{
  "init_std_o": 0.00563,
  "optimizer": "soap_variant",
  "decay_fraction": 0.617,
  "final_lr_fraction": 0.0,
  "steps": 9784
}
Below are experts of layer 3 (counted from 0) of a mixture-of-experts language model. Rows are named router (the router's row for the expert) and show model dimensions 256-383. Each number is 128 + 32 x the weight over its row's rms, rounded and kept within 0 to 255. Numbers have three digits each.
Before each expert's rows: "mostly gets" lists some tokens that are sent to it at least half of the time; "raises" lists some tokens whose logits its average output raises strongly, later layers aside. This comes from a sample of Wikipedia text that the model never trained on.

# expert 38
mostly gets: "irc", "ür", "ün", "oom", "él", "Don"
raises: ".", "r", "s", "d", "ed", "ly"
router:095149141146170156159136096133152098142146161159190163178162182102188113163112149164148113121112172140088103143125122125127156159116069116157058077139116078193124141098115115119148136124119164120096141092170124128181121145168111131071194034156167134100174109125159118135149148120105102068128104090081195158096088076116076109127110134144072126151159166118077158130136149059148112031073

# expert 11
mostly gets: " May", " August", " March", " February", " November", " January"
raises: ".", " 2012", "-", " 2013", " 2014", " 2011"
router:108082098169062107121134139067133103193099149135091075089127129125112138160111136134156148146145112138115153133185179138182167120116067128130126125097081149149131146156121071120123125145148147078108129097105120111097117211161095157140175126101098150168141069103113144111112134122096149112140136178100142155118156107137024092104099098147145153122126171146123135143095148151127112087025

# expert 36
mostly gets: "ora", "ition", "elli", "ipa", "nis", "rod"
raises: ".", " in", ",", "r", "s", " on"
router:127077146100151132127119142081094066155107119171108163088149095118119096133095123164166166125178164115108157104141149147157093141102091117144139211085114138086130154134171174152124109122170130119073143100091080100106153147101121110177109161131125124087150091121164114044089182170173111119144109133082128121135160097153142102127164142172102106104153158016139116125147204108197174117117

# expert 32
mostly gets: "z", "k", "g", "u", "en", "ok"
raises: " and", ".", ",", "-", " (", " in"
router:047158132135105090130142139150163146110128140082117138155140173157085174155132142060111138126142149137115083185148134052090197078102103143166180123080137116210072049099146111123175108148130106135132163112139164126150128193153163144149116121136070195134082122142118149112134059139148121054127054103122149167088115119114066127103178098055134137125105109144093150059113097117144125103117

# expert 3
mostly gets: " Binomial", "idae", "family", " beetle", " Genus", "ensis"
raises: ",", ".", " and", ")", ";", " on"
router:163124129092141131143188157095138106117083122131122130135151147173142206137082098111129130106209098080138098126119133111113154120074136194089131121132096142179114103099159116135163067120119189152098098112122106070158085104070119109169101064200136131122075100122151168116137042133076122107107122173079139149119138129098110104117065120110180105154150199103096135150152156116171123129148

# expert 34
mostly gets: " imp", " Forces", " Nations", " Corps", " Imp", " yards"
raises: ".", ",", " (", " and", " in", "\n"
router:120113093085153082177119124139136104121106140090133138125189132072118076163105133136155171185142188110104072155165084119086164131107105115120126142095165099189132153113202079128123114141161118098141084089152078076152088162126153109092067156192130105130152077132193120099126171127084112133138134102097167173114101075159116085056107121110082104110166119158155171076114095087114092086113

# expert 27
mostly gets: " pre", " ad", "po", " Pre", " att", "ci"
raises: ".", "s", "-", ",", " and", " ("
router:077131148131166131162129162109120126155125152164119140178147142152161144149114147148155158157125125155139153116116070129132148129095067105204017155080121083127126156151112133132136139088200179056186136101135098156138093167092127132105101116108126176127098122126168146109142095123115123110148139133130185137130121110133091060151119089113118080122138158087158128158120175142155152065079

# expert 16
mostly gets: " un", " no", " Un", " No", "Un", " any"
raises: ".", "-", " and", ",", " in", " to"
router:160153108134139132113151141111125091108114092110070071151144123100114115160142118188155148207150126179085144132148115098204133114054117142167152177128115112184125085171106126120154144180099169146090151101134106143167056104111121082124149178124127138104150116171211143121126179183122121135156071134159081152079093124083114164115144179162136137150133205088126042192137169123099047094121

# expert 31
mostly gets: " bl", " t", " 20th", "th", " fifth", " 13th"
raises: ".", ",", " and", "-", " (", "s"
router:152098140157104124163157103134094074136100158109086128158153144116082056201085110124135129137172172140052118098121103125135143091083111150075081176181137102150150128188126154134139091134113095144098120107147109139142136127087150102131104178137122153106115165066174147119098168191147134101179120160137104139179094090146141126131141145111082165150129114057130121114099144093173156147116

# expert 4
mostly gets: " La", " El", " y", " Van", " el", "El"
raises: "-", "i", "s", "a", "e", "y"
router:118120092111101140168116137154103042135103136157141082124162135093092089156099138163157115115121121150139131140127161086164166070071069201138118135136145118158096136142149146143151106141116126127108140069133143147102072115116142024119176154152119182126143130158110150154095152120119118130146165108061186151117082093134122134109080145138138109129134159113100046162153162040090133136138

# expert 37
mostly gets: " acc", "d", "See", " ap", " See", " disp"
raises: ",", ".", " and", " in", " to", "-"
router:120133096143152102117096099134086111097142114096140105118124151126138110128095112150181130173194123135098128161202122136147128132078147186137138219159081124116081123213112151126125120090088112156108134112110100144151105140091066130128174167168081115084109169058153191191130071126088087102158106127161219155168099140134112094099173183097126149153127095118115109130101116127192178132137

# expert 6
mostly gets: " su", " se", "uc", "por", "pp", "urb"
raises: ".", "s", ",", "ing", "es", " and"
router:130110169112116131194144151159165089143131140145202124130138065166104124155090132082140169183132095134100140090100099090189157042072068128138107135079131122124080122174126128128136142106139140136172106089101123139105119155089115107159052106088137153064090108090196126149152124136165107115188122092135162127135117086111042104094135152135169128101081097051137143109126221107156142117173

# expert 14
mostly gets: " gu", " MPC", " main", " central", " key", " major"
raises: " and", ",", " in", "-", " (", " to"
router:069148108121183100099153087143168190142090127100163162181197130115122148189095142104139131150158115127128146122154088156096129102105150173105094060166144085185102083152100070109139118137118160120131100122119090115166096125102097127138125083101166157136157141093114181149168125125091100117128133145162151175114156146104132139116112187131130145149112161131070210166186112087159123089072

# expert 1
mostly gets: "/", " medalist", " /", "{", "‡", " athlet"
raises: ".", " and", " in", " by", " with", ","
router:122073108112138083156119076127192150172144132171120176163203147148166075132060115123115169103167140159139137138165170109126115132123158139189127156138113132150096135166150171108142086090159160182145218089098093164151098108119140117095075143195150063082075157111124147078197161131134128140064095141113163150116137061074048120151148137096128107184144138127093128145170170075090102096108

# expert 29
mostly gets: "cia", "hard", "ć", "ricane", "sson", "iot"
raises: ".", ",", " and", " in", " (", "-"
router:116136113167105078121092124178093161137070118163160118158116161110141150139133126103145140140148114143173093094141170129092095144103128139122129152174143178133160061136154149147167091154186140110119120106121140137139070180105129138170145180163145129132141028119141121116127141173136126137126101151121144171114152125108122001137142091075094093132148174070042203144183094169103122119076

# expert 8
mostly gets: " same", "ic", " trans", " cor", " Trans", " extra"
raises: "-", " and", ",", ".", " to", " in"
router:120115171093137098138072131142122110159121145145144161121201137123153094125081073147177152170161098141107099096117158170194146127084125135166107193162084146181125082173212162141208155177130156129149120126105039129192128132060123151183094115208184166163158163131119139140133097150172119107150150109138128138161147122081136137081119113143105105085109147151092114144095135106170139106108